From a checkpoint of a small mixture-of-experts model trained on Wikipedia.
Size: 14 layers, width 320, 63.7M parameters.
Experts: 8 picks a token, a softmax router.
Below are experts of layer 2 (counted from 0) of a mixture-of-experts language model. Rows are named router (the router's row for the expert), up (a neuron's input weights, with its number) and show model dimensions 0-159. Each number is 500 + 25 x the weight over its row's rms, rounded and kept within 0 to 999. Numbers have three digits each.
Before each expert's rows: "comes after" lists some tokens at least twice as common just before its tokens as in all text. This comes from a sample of Wikipedia text that the model never trained on. Tokens count by the router's weight.

# expert 80
comes after: " of", " in", " to", " for", " with", " on"
router:481496500499486482502505467515458508491510517498487460511508479546539509482461525495478513523529474484470505534511522479523545494462476505521494475464478504485463484461471522551500494491538465498477496493500465529505492519462529519482550447536492549503510468487511517495523504488531463467506516480476464534532475490515517524503552514526476472489466461481467479477551499484481543510492521493456508480503464550464530490477488499522489515519518476478484482483519465475540482542458544
up0:478525498469446518457502495483494460493484547486474475476504504504511507506516477532496490490476518514470491499524531539533490449495461461523528459509524493476475459476469480507488471505509520519497492532480550477542507506518516512483494481463474536461475439485513473483534479503468465501473487488490528512542552523481473510496541508504506495512488521479472427493517497489485548445501469482494508483475526546480521480503488414458515462457460458526493433485510469489505523539520530
up1:512528495474487501517499499503474490473490534469481544539495509511496488543501519476484471539503467532503487500504522511531546462505437516519440486508511505507485485490489501527481486539458509505499501514519496519504489479455488518454454547534468541508492492518508498504520524464478437535500477478508481538484525511569482500503528530515488499493514503499458459531511493516504493509517466501491533529519531499509493498502434517551471489529533488528487511513533529456550490506510491
up2:488501471492486472465533451548492530516519518549486454503479501530510518506464496512493525513529523497481477519512514485521506486498457539525518487490474519529517487503505505503509477466526485496495467490491516491526496484467519552470482486526460500488495464458497502467536482447502483463542502529478502533511504505466499527513506521557479488482499471490491460502480461486478538477475517498492513499529501525513521506454507491532455465533515474505492478489526489454553501478498521
up3:476536475550515495502524481511470520519505535534521497495492490471509520509497529504445552499524511455468496519509507511488502451489462497514485459471500512469536455488480480525494494488506489506461448499480443526525485557491504527498557500523492522485509482507467540452542497489512517502545506457463488525510471494532500508527518483531472489516500502469525523512463485456547540516481536489511517479482482480433532497470506481496491475527492513486515482499532496483528433541487493
up4:480540488522468481503494488517498549510523488504514495488500502518518528484521519525489469485477464500467508525519531500518522456473461522523508487471476508491470461497444507506482481494489494485488474477443500491546473533470490542484470515532488493497494467462483484490557476485510489518519536501448478506516511471514525497525539502536484477480515477465464486509519493508485506467464510465512495490511492525490511486462487450531501511555511508489505458461568500493510501524462532
up5:525526496498528488467505503470497492482520561488451485493520488538515480526504474502473516470506447506466553505531478476481505496480499588472467480526482531527507527480489470533483486490502541500559480512514512485514493509486492531441542503498528473509450493481537480457495484510512497505501534550453437573480472543515525523505492554469493469496475518514509435507501531503558493498504501504504480497494492476540511518515495490535482474524482529498510491465486475494468454499517488
up6:465467478535472486512516536459495453475478531498514492502504499498461510504496515520463525463509427526535509514483530480512494485475516505458501480526489526551459488471464471482528512475447499483523509516459493487552515502575505507517482496482502514496507529523513511456437496437532514493514519508492512505488516530504499471504524498443480485490515526521493458480524514520481488510504476536537510455479508530525513470499495463436513486529474520504507498562479528518499483502530470
up7:435522491535467481499523509509502529517533514536510489481460497473519549525507515496490508512497502508465488503532508474507510490497425516499515488509470488497486507532508501528475441488469519485474485455483468537511472522500482518491495487537447511440479495473515504469514479482507477539501497507497476505514467500491516495538487516540439499515492471466468485486461461498494527489484517479487472475516488508536521487471480494491477480531554482429508473483537463466524485453517516
up8:482535465516493475481508466509496532500545515525509462550472481535522490523486540526460518534511505487458479569486556478510524488486477505518487486490480511488469459503488501513478489487511488521497458460456520558532503515512522508475537471482509498479496476479543533475534496478526491459521512463464482516516503492510512526518475522548473471460492484468442489479522467485536507484479534496476521462498486523469494517457451504494475472527531478486507484490541487486522491502484548
up9:476485478487494481502486490508467488521522510495551527524480499523528463489500551486476527524520503537500464545496471487502511494469443493528468532484447566514470521489456488496497498469503513483469511451539531508473501476512466500525519493525489478498519496506493519487577505506511489495499453532535474504447490510511499497537488508488466488480511475477453499533536434513486540527501488511490499496531482495495505556429499516496502511517512522417461488523499477481483554500484466
up10:467541460491485472492531469485494516536525536511492483491469490482528536525486493480458498479509521455465510545521527455544504504473473529502487485507429495487469501508453501509487513494500468464508484511446474506528473504440485522481515532543439508449489492497502494465511467477497447527521498467481444494532481482480518494523506472509471478485497463489514463462501463477510519476496510474467497492540483517526513499464490483507476480543496484459531481495507489486503485467520513
up11:493536505472510453507507467506522507526526494481489519501521500510532489424491548519518501500528479495511490474511480483509514528506519534496503511501505416563546510462527497487455487511475496505481520515418490513513500467514488545473521531525488495494496496440444537514497489530531493475510480502500476519560450504513498528518519483510532495488443421511478488512519517490517491507496496492491481517482512487484488467493531503534555519480532507495517487439494513548495443550504500
up12:487496493558525494485561533546536469498530484492488515522515496525484467540499520537468494515523551449500504545460503520538514508506504536518489524499509543501527500508495475547484465417506552527545523549520477491531514557499433521507478498502508502471490470486485530506495471467449523500484489511496497576508472465497502505510457522468452497452469490513522465518516492489564483505506523528492462489501480483478532516508468500500512490501550553450499487525533478483477519498499513
up13:465513472470508479487527469486495527526509505540462480509452517452480507511492548505468504496512491491488477530496528469538528441483464475500487516478475514498480495529482534528466498493502494522484478501474456539513486496483462504492514505511488483474476508490495504479520450473541492515522510459489484506526468475488509507516508481548487486473465466465459474496483464491527531504458516483491490471534507498517530514470469474524476474522547472506524477473535513494527488479520496
up14:470519490545479481482522451496453501518509520499528443455478507508537529490444517485482504519538500472468483543540540480490498513481466494529467472512448514471487496474493498511433499455503475488492507486482491515506502500507483507463527504536518533487491508488486517435539492478491463509545515484487487569481476509487495504521507517504511461506494484468495473510494463493509521486477520465460496476521457515500552504444513467513477489495519498511544490494523495500523481471486538
up15:474495494478416486488509487486500473500524489493496490474479469466498489453498474468496517524533534516475500544528463527528470500483470481503483482475453477479517485530507527542513500470525439576510447488478566490515471501468493483429480565538513500522480450464482516467503485491496495496495539466479514495485557503502497522525497464524497476499484475493476496494465498503490478533469512445504501511524489537469466464511450492537502504481497501503499536475484473513515459499476530
up16:508505518487500492457505515499532560520516533521471524471553493453510508489504472522501475487524540462483472497550531526541481486505494508464543482527472450525508484516499543524469518493536501501535502496515446477513467466514547488537454469523498477527512494486519466481488498479501472494474470503489507470532512504546492507516516500490494465501536492487531499533530506512477544498513521503480538488455483523504519489504527522537507526493492501462472496526486571547495501537506527
up17:490555479493483483480495499499476537514524509523540523483504454520460490482519506498526549536491509480518486475534508488506489473535540527465451470504525499526514494467490486521514481566551474519539508488504523533518511491449532537477525522515525508533496489498411464481517506476485521493484555503486443475480488509550543538486516510507504472492484519512501487515536500478501527470477523484458512497518518479482488513491512481546534507507457482518526523507490538496514537482470561
up18:524534477511502469470520517526500547469544529552508499508503534505536511471451520518491516494487520480483488579491522485537470508505494503526529509498495488459510479464467529504483470504478503502492502483487491489496520517507481468503498504450473533470502473487487519457526481504496488489505480453468473528542502530464521511488462479507443496455473510495474488490529492465507510492497505507473510502529489523523565513443479474488492480528506451460530494511509506451528503504467497
up19:480517481463477539515476513500506479505480541514490473507519485488462479502479469491515524530513485516499533472501517552502484511526518485486519514493484479480536478470489529532517475518462518453532516477518480487515526516521520443504499479479476542451517484522499506477516521515517519475502527525511554499498510545495499534521538465460481507470505494469521478489519509478502469486531514500511515515427523551456497527493525509479504502459454541517458495525497480483486470501479500
up20:491503503493471505493488485517524510502526527513504471488538513502471460504511490518471513486539490490525518483513541467508472532501526520485485506477525467504479514455510514529522544532427474494509506453512474519448490549520550486483523508505505500483518467525452494486480500514532485461483510527468492552531475502537518561497498511512502502458457491490523456490527534492488471452525503499541473503482492540456496523507527506510484501559491508510498488510507498544479422533488491
up21:500489510494528519450504515520509501485501487514520492530511483559525450487442533509499511498495478504510449481471523494493537514517533531513480516468512506483495536456505526522496535499484451538530508504510520485550507509483506513504530496478466542479506503531497521511502517490527500491444513526515505495563509449513557489488491530476483527497512500476470507442522476464487496461494506499512476494525525533502477524481529496485487494505493486504505505521489468520492509504456481
up22:475469449507508478509531490493478500459508535478539489511492497476487512480505534506484542508590480519518487496523492446463492477470518521517506493530501531526483512461482489530512499448447451504494489486510502532495425491477514486498550526468496541479500504533461524512527521506491507471496503503490508506486456534523497452508501477530477493497480518497497460497486529493488520479532520506490523456524508507486487555500539468554487498557493464538480522463518469508512484467505558
up23:463517473528468445471517500517474491477483513476517508485502544483500483494528480455516512540485480483453515492509505526518523514532503474470537478489483507540526513498538541535508474520500486524475487481476505557528483527488520484504453526505477512475471540511461486475538506483472510483512512525480509471505522509511496496545487475490477527514492528476488512519478452523534512506469489514466533492503535458481489466511466517505507479483485529507551503526520478474501507514527475
up24:443479536499494488472508456510464500513488527522536547478482493457496511452496497547486487460479483492492496536485498537517526501509498504533468474517462489511502513495479501475457537498542502476495501451500512499532523528500482486529466450542457448463550506511460520510511508421500469530486495509501501491513444495470503499494508501481477467502491509523504503497502476479488507486474490463521488510492478511484547543492492464531470468506534532482484525524493501475514506525494511
up25:495511479500414456523506512490508486547510501492546504502465477446540502479504495510500527483559482468461507493483502501492527527488528542504520487478486489486504509507517508493490491465523503514464494466427489489560513523502510541492523539536484470510497486464490514507491497491518516477518518486460495582544505510489500536484495505503508513515466533506489496498467491530545492528516479498512460498519510498518468506505498511473514476488513497522541532487479500551484499502478511
up26:480512484510495465500510488508488534511541519514521488486475506483492532495487520508463511510503513471479491505498521463507467459507471517521469505477484483478469477507464535543463484515518459464458489509524479523523455508512510509489488502528519517464474477489519450439485468472502464488506528469473456504540475513546492534495506475526493467481478483426515492501459480511478531478462504480456484469483504510497521504463482494519472472526517471467529472483524478514489489498517495
up27:471509489479476524475513459465444512509477551511473514506494500520463485499538513486514527505499493516522496503504469514538439517545486561508495458535536502485474505508459519543490510502520485495498485490496501503544493498425561493442509446500500489518522498475494503458547490458502471496492527494496486533533504508494500562492527498527493430509490478508492479515539514482496512483504487426463534477519483527513525519490493501521516527493521454512501522538499551467481479526471544
up28:459514511502508446518519477523533538547489487540522475500480486496510504516503545506503515508504522510468483529527522490539502457498493476493495485471479498448496502524481507540513492491510491465469502480487463512494500502542511489497483505495516497449502485489516515498513506500497491469509506469489453500490493500508516496524486514514439487478500499466527453485506493494543546500494540439480519478503482499475544503470443485522447485511547508511524477487566451479519492504503485
up29:469530502503494481475542463510480524534539480530480496485461480511509554514494526524472498513506517488477509530513514482515528478528450507527507494471510500487485495475490516517443504485523472525472453499500487480513489524501505456515497497509481514480474467475473481464528445465491510503509503473452458546538472493475509526509525506528470489477518469462471461464497479439498533485480531464451525485540461525528517508479476472521490479497502483491510458483529520472517502496461524
up30:508536449499470518472553485535454527531505553529521520505475500523476519473445571554506491477504520478423495514507505501522490466495480538515469450499447498467488488496449511503480462487496514497481489481485499528465447529509493495438476504491503492462503512484495473502524481514499485491516520470490493524493496494489521479528505509524484483500487472479487498510529467475546524482518498487452514483513505512480538482471480477497473519524494520510507491479514471495546469511490525
up31:461550470472439415495491473521513557490510543536502520477495520499514512474490551552496545502542510476489490499496523483520510519515500506478532473481526491489531510510452531517480475479519484504509469514473487493531473537524513506502468520512460537464521500533493483515492496477529512475524531467482451487501477493501543530540545507492465486525484459451504471506518472513514516452506472463469516497475479486475486509460487458522489491535526462487481518492500483484520503513486481
up32:473482494479526479518526500486470540474473480511514509493477528475517456481481515459451484500541492514532516516463507476468520482537522482506509535470525475517480507495467491466499518524496505502458501528499502485475520519488538472494478543528544472525529484516505527475480496501515487507540503518466474562478447493521501486502498498515450491468480516487499484501526509505511534530440531452474505509474506485477494497490445435527492482496526518515529481475545492503512488552466545
up33:481509479518527471483457509510521479481517465460446506487531499495523521478510489531541469496572461457479467487525461532491499481523507505512501525505496551553507491491490542531498466514493514540454526554512503505494499559522512520512457488479546514444461513504495492531523495535525502491496468499497502518463493510455484459488542478472526467513477513481506520509514544494535490474496520482484509504464498479510512507507496519508510497484469540461499493494530508454544500502505493
up34:539501476498437465524559494505479533500499469483474519525498506477488493479485502500500448488530490508469536556497527492491501495491484515485460536483478486470535501457524506531524508501472491530504493527520527478486473469483521519463482483487519457514459513511498463522477492490522501519520505508526529478469469530500482515522536513493513520495492527503541515453474497510499537544521534468542541483515523523543519539501507455539502465556519508503506449505466518511532503488488503
up35:486510484475437525501520514493459476508527522510485470513499480465513519468506491493481500483487492498512482540461558532479458454486495534508489493472463525484479500512485498499512485512486516507489461492468478473490518516538484472542468537523494526512494448501520516450460496477517494510549523474502488469478536496425514526518493480473505498504523486460486478469485448522509509515487497473493476496486520552491546503503474515454503506511477513488494501517488484465509488493470499
up36:513520505495483482470504479521470487498495471495488497523513510491546460461458518528501516507478503487474522498508471473517543514480458511524495502554486520466455536485509498505509502497538462477514487474522493482487512513505488471493461541487467461511459517480524480536489512493459501484502552524500503570495519484520519524496506546520493491508489514506438469493525493521589470491487497488497509454521504534470537514509452511505476475487509515478497527511492483483516474503542491
up37:475536499488462479474497456464456506516549533526490486530506502539531513508494507486480498501526487467418506537504545484507507416529449508516494517511453522492504524532487520480465448498517508519456499490511506505506487518483479526478474508502510473518473502456533510461518488487487487503518492485497502541532492532477527507539504503527496517494488506507491503474503482464533554508513528476517516461535493508500548505483495489503460492544498491505542482476530498490519489489524492
up38:483502451494519485464519491492481514520513493533529500466498518487529528497462514549463498476495527489464482514505529473504542489500508549515501479532471551439486507504497500489460485472513486481494477470503488541491435547483464503471499468503484538493474517488485495519520502463498505490535489510452459513497481525496523508502480511551477487509490492467481488494530495514525508481502504477470492458533473522464527481466472468518489502512519497530500483484525480486529495506464514
up39:492530493497511492456560513545527527490545498540534464485492483499525523517491508530475502467470465480435493526509515524540492494466490537502500492472514476455510521499476514485480476480486518497448472489492498522520459526482503506469502507527442504494481477513501476485520500462529505474498496521441502515496495545517502525499473488515462477489458493501501468508498476474515489533478517490502455457513474533526511501464498500504517445534505483453559480519535501500530469494505496
up40:479471528500458501474505499506439466527505544486480488477480507502535487522508491502509519551447477455490519543522532488527485498485485464486530494513520503522460505486449537454473487486495486461503504505465500501490490471504512504523459526482487455485498449528505521524449503494445507497524498475499511506543490481521474497532520479499498467466504526499486529502436476461492490496519569453452495492507502518498498445444521517467492501494491485500484498541518490469517512483476497
up41:493450504466462467531514485461452463493492520494504491478483532471462489480523464524480471458489456483498544513514512453477515512500475530474494466500465517506471501488489492499498489512516488458493518519495477476497466459475516485516494499498495440492469519559437506576514452489490507532515507516483524511481479508512491495491448487510506535501494514487483477490448492538496507438505456515503479506559517503531492520478497490547520489517481494512479485488501459488513523460524488
up42:478512499520476464476523505505486518515538528544507462501478475510539526465484505509488513498470558484483475536512514497499479431514495475523506496499471494509477493515477547522487529447484502467493483519521542553505476519497483499424477492501508502484471469507516463481510482498496465485545528479477503577510518500503508529514548495540450517486528515493490515472485445491520494497445514476488481464499482529492515507459494434519481471512545476509511494486523497466532463495478497
up43:528495497458450496522551454495493509485544524512509539434457503472477489494514477489479496512494509507504536492511478483504503492495495522489529486447521490501496508534461477479496477484503504478465445529491502484525465457470532507471483508499462487526453497518482459477497468481459514524535514480474511496491513476490492508507507483522469467514455513492497513469437464471479502470498533473453482462525516493512488444501523473481485511521503481520491479488528502500539501468454509
up44:507524481513473465502513469481495547507511529498518489513508470532475512472492487541491507490499481460481475538503529502494488503524494503521512466511466470476473523530447518512465495443498493508474438486446498534509473526486494523496515545531464497507476453459523466511524462481506481517453518464470479527508421474543496562501482472507467481524473472492504489494485473486505510477484513470489500472521474484498492473496489542504521486555540480489507477481517448527531480483506483
up45:477469504532469464491512464526521512539517529488495485505489494498538500502500509521480510513519519469502477517515522494509509506505473498494512528475480499471477492506497529542449448523496493494509467472472483537487463507489527513469518491504508532460462482513471516492516468489504489496521504434517491508514503510473539510501480533544459490485504462459477454493517464484491518467489501514494460497571489540493493492461470482514515478523491499487497472465546449476527510484486514
up46:476487524502480504468485510516506545518487525496479466483502496482473519539504503527479523500493435530484507485508524497502528462499468482515504455500528490465474451499501462508501485489500440524503527505476497494545529504491510555473456495547476490510478528538517464472528502475553483478514484510538496523528487525521536531507492492477515469452513473501457499503525476483466510516513488522495533478516499519519518461496481500465519495497489500501539509557531536478510477528555535
up47:522461484478506500534493545532488508479520493558489478509497518505501500510488499525488537480484551479499533564474485445489537484503499485505530498472529470501477489479511515478499501537491482467483491475498490526518493521461490445493538538505534528536475475515493470507499502471507468526527513488516493489486487491513573486485475492536506477490496519513463485462495501507526540510519526489508542477490485465531497510512501484542478485496528533483551503474481564519495484487520472
up48:488477529508503505484501484470485496519459505505503487508502487545502485496466533508504520518478491469504501482460541521497523517473520515524485503467495538471481506538515503510526526481493470548509440444499520482464489514517531462527544506512467486474503503468448554493463516528526473514519560473492469486520498515508561514487470510479529508545505529520466540495486480508490551472506487535495473502523507467496528524513527524511522488463500471505519516518498464499525515498475486
up49:477507482471484461456534497528489525491520523509509497493461531494507504491476511544468497479478531472500501527556468475526513468508491501500504485463446509521514491491482516507462500490484490468467494467464483525473455531509513525481501514515466502454461529495482507478502471484496466510528497494459509502510489479509549521555541466533472492485467515501500472496488461504514501472490531496505496468524485486508529487447511419537473481513528458491516468496517481509569474476474537
up50:499515464522460492491516473532508511516561521522507498496506499528526506489485528509487494525551525483469478526489512487506512499487435508536513504500502493484476494513473505541474490472485448509475464469507475487493474483452487544465487463503485511459500463478467508482490494477497488476519531478503493523542475515484532551484519515519493508482512493469477512452514480486532527452486512512494505503513472519468508475487461481515513494496494489470506504503536476509533481520482546
up51:491500474523468505478512487489511504537537512505535473494476505484518493503481498503495535489504504435516477559527515479489527490503434515499500486493504505501496464534473475511465469474515480523479484495458492555541474523489513509487486512528488493464484483492491478465562440494488442459512512440487511484488483510533538524522476520558462473477500467461481497463485476473542504516450523473486504475534471518487545453466508483507481478525564499502509467515536524478535500485521557
up52:510521518505467496488534480507523528541583477526476489490487503473507517466481493507509516479525482479432467483499514480528540481507466562483530470467452506474504471481512525487510508503532469490474508513494530501563465528529483484477487488504504505493466494464495489502561476457524509477513490475490479536529498523543525514492496520540496476486467510514502532538517508538513535483488478490474525475511478528453493460451456470484505498495513478483543487448541485489548520523471508
up53:489501501519503481446505507479491486471475474517461481496518518467481506509589507502511523539497468510503493478528538501537493478490523481498474515469506530556506494488461492485460511517536496517463499496556452520496490560452503533440507474486524514485505489440490536506493493495504473499485503535474442530487435503470516547503513470484515465485492485511501515510463525497516470483489477494519484487508511474536502476477492520544511520505465490484520527499502509444513513541526487
up54:469510474462495502517512495515548476488559504478518551435455510539512493456485506481485495447510520490505471550478485498520510495477516485492493502498467479441490524537492491499465501500516502455514493528487478505496516465475489544510506515533512508512503535488471457501496443520517457523537496512547475501499524511488505491478529466524484515457511495473494497499515477508464527494502551479467455507496453520485483513500497476520468498526483504513469481484493461520475486481503516
up55:530527480529482519503546478516477529486480508485507481446468496511475501563517473530484512526535468525487523529513522513515545522539487480479521468555493490475529488535513505538509503524511482525517454490499469463541493572518491496473445516505514523495455523463507462451561500504542455498505540488458492455483478486507480508489482501531502466530495498482471502507465511488516499525493492498525505514482548518452494511515519516507499494471525489517517500456469528481481507471516551
up56:528493515524470521506500518551488480507521441528506476503482479468458468495497524474521481471492499493475508463514528510478511493476444482489533462507420462454463483543494526484493496538510505497489487486508441488535483530501478533511492506496500481497537508500519530500498515499482488485496475470499471490482523471469526539502467463576497481532512466466485540505510503564510486509470475497485495539547489543481514490497475503466524481478532507467545531506506511515502537523529500
up57:487568472491503470492524462500492489491512523477487481490486504499486511510483532551476563532482513498477495518498498503463552465500462504536477459514496501488518532549498512505501485504509487506510495485481462507516486504473445527477502495525504502482469481486538522510514467477496491474536507455486480521528504514476510542513514510514464484498505464488491469484498492472494507484478541485475499469546487502542524475478472473491490488522536464454546470460519503490564490509508512
up58:486515472511489517432521459505502563516544527544554498509465479545504507513478497537492496491497465500474482513486525521493521460493454514531489493511461521480518498479488502546484473460543499455520456499512470503522456517490501496463482491501465490498487508472498494476513497423505483508527483493470486521508492547494502531535518498519479500488460502500506489464533479476502508504463490476488514492529488506519515453469497461522466466514500499469523480486535482497514479507494550
up59:517511488488516450496488476457530496470498496545527503541527489517523510469521507514508477450546431515460537502544527492514520502463496509448478507519468495540518510437491512500481562470523509464502498481526495503495481489455508530512531488478514492501516468509501514462463491487549476470454515515429438488474454505500518530486555502500518502493515472521538501494547519484518480466499479500473494492495447507561492527492503472576501502528518493450514491498457501532496504523487494
up60:521489484482524452460497505509489507516542546460500489497480535508538468520485500542489505498497505508499539495509502487491533500486536494485537513469539547536494490467489541536534515474446544504483496499448458530488506555520534511526539484472509518473477421528470530499458507507532526477516500514470514575526479453512526500501467502483530508464468548499526493491492505509556496496517523505497491497472516513514499540518473494507487510512507489485481456487510485491527471493497492
up61:470468509525502483520501525529510499539514527491556525496499497525530477496467500499510518534482540525505473495509451517484495502507510474500483522496496497519519475479524528484523519472463503504497518493469504512500519460465465461483470491478513480501520477508469511496550518467472492486491487441511511537497546513486461526502592528483480489436511495472536468475511513486468481534474492507479488477476475505509495481493514488504525500486511502501516519495497524525481428538474454
up62:491512484488493473497508465503470511513505535562510504496486487538484503482515516484478501491497513497449530554521505510545528503482453500524499437501473513484477514515482504487519504483533479497484480517475500536485446497480505498484505520510486487446489504491480513457505460498506464499497534483431508494508499510509544509503518525544471452474542486486501482530537474474537503500504552514460544510514516508529506511471473505506459492550515545491500482436552494493511445503486534
up63:555494503530509518491513449543494503527503506460475507495441506488471483516514514488466499492513437501500529532517490518512486545483500481510505516512472486486480477488501535498498514535477502489503522488524479526495498527498490528501505511500515462510474501484522443473454483514489494453462487501494500516489507484520526519548519472490486526481522495456564515489458502518489563521492487457447498519476445531485548500493521471501528487491487436486492504495497515490496488477518488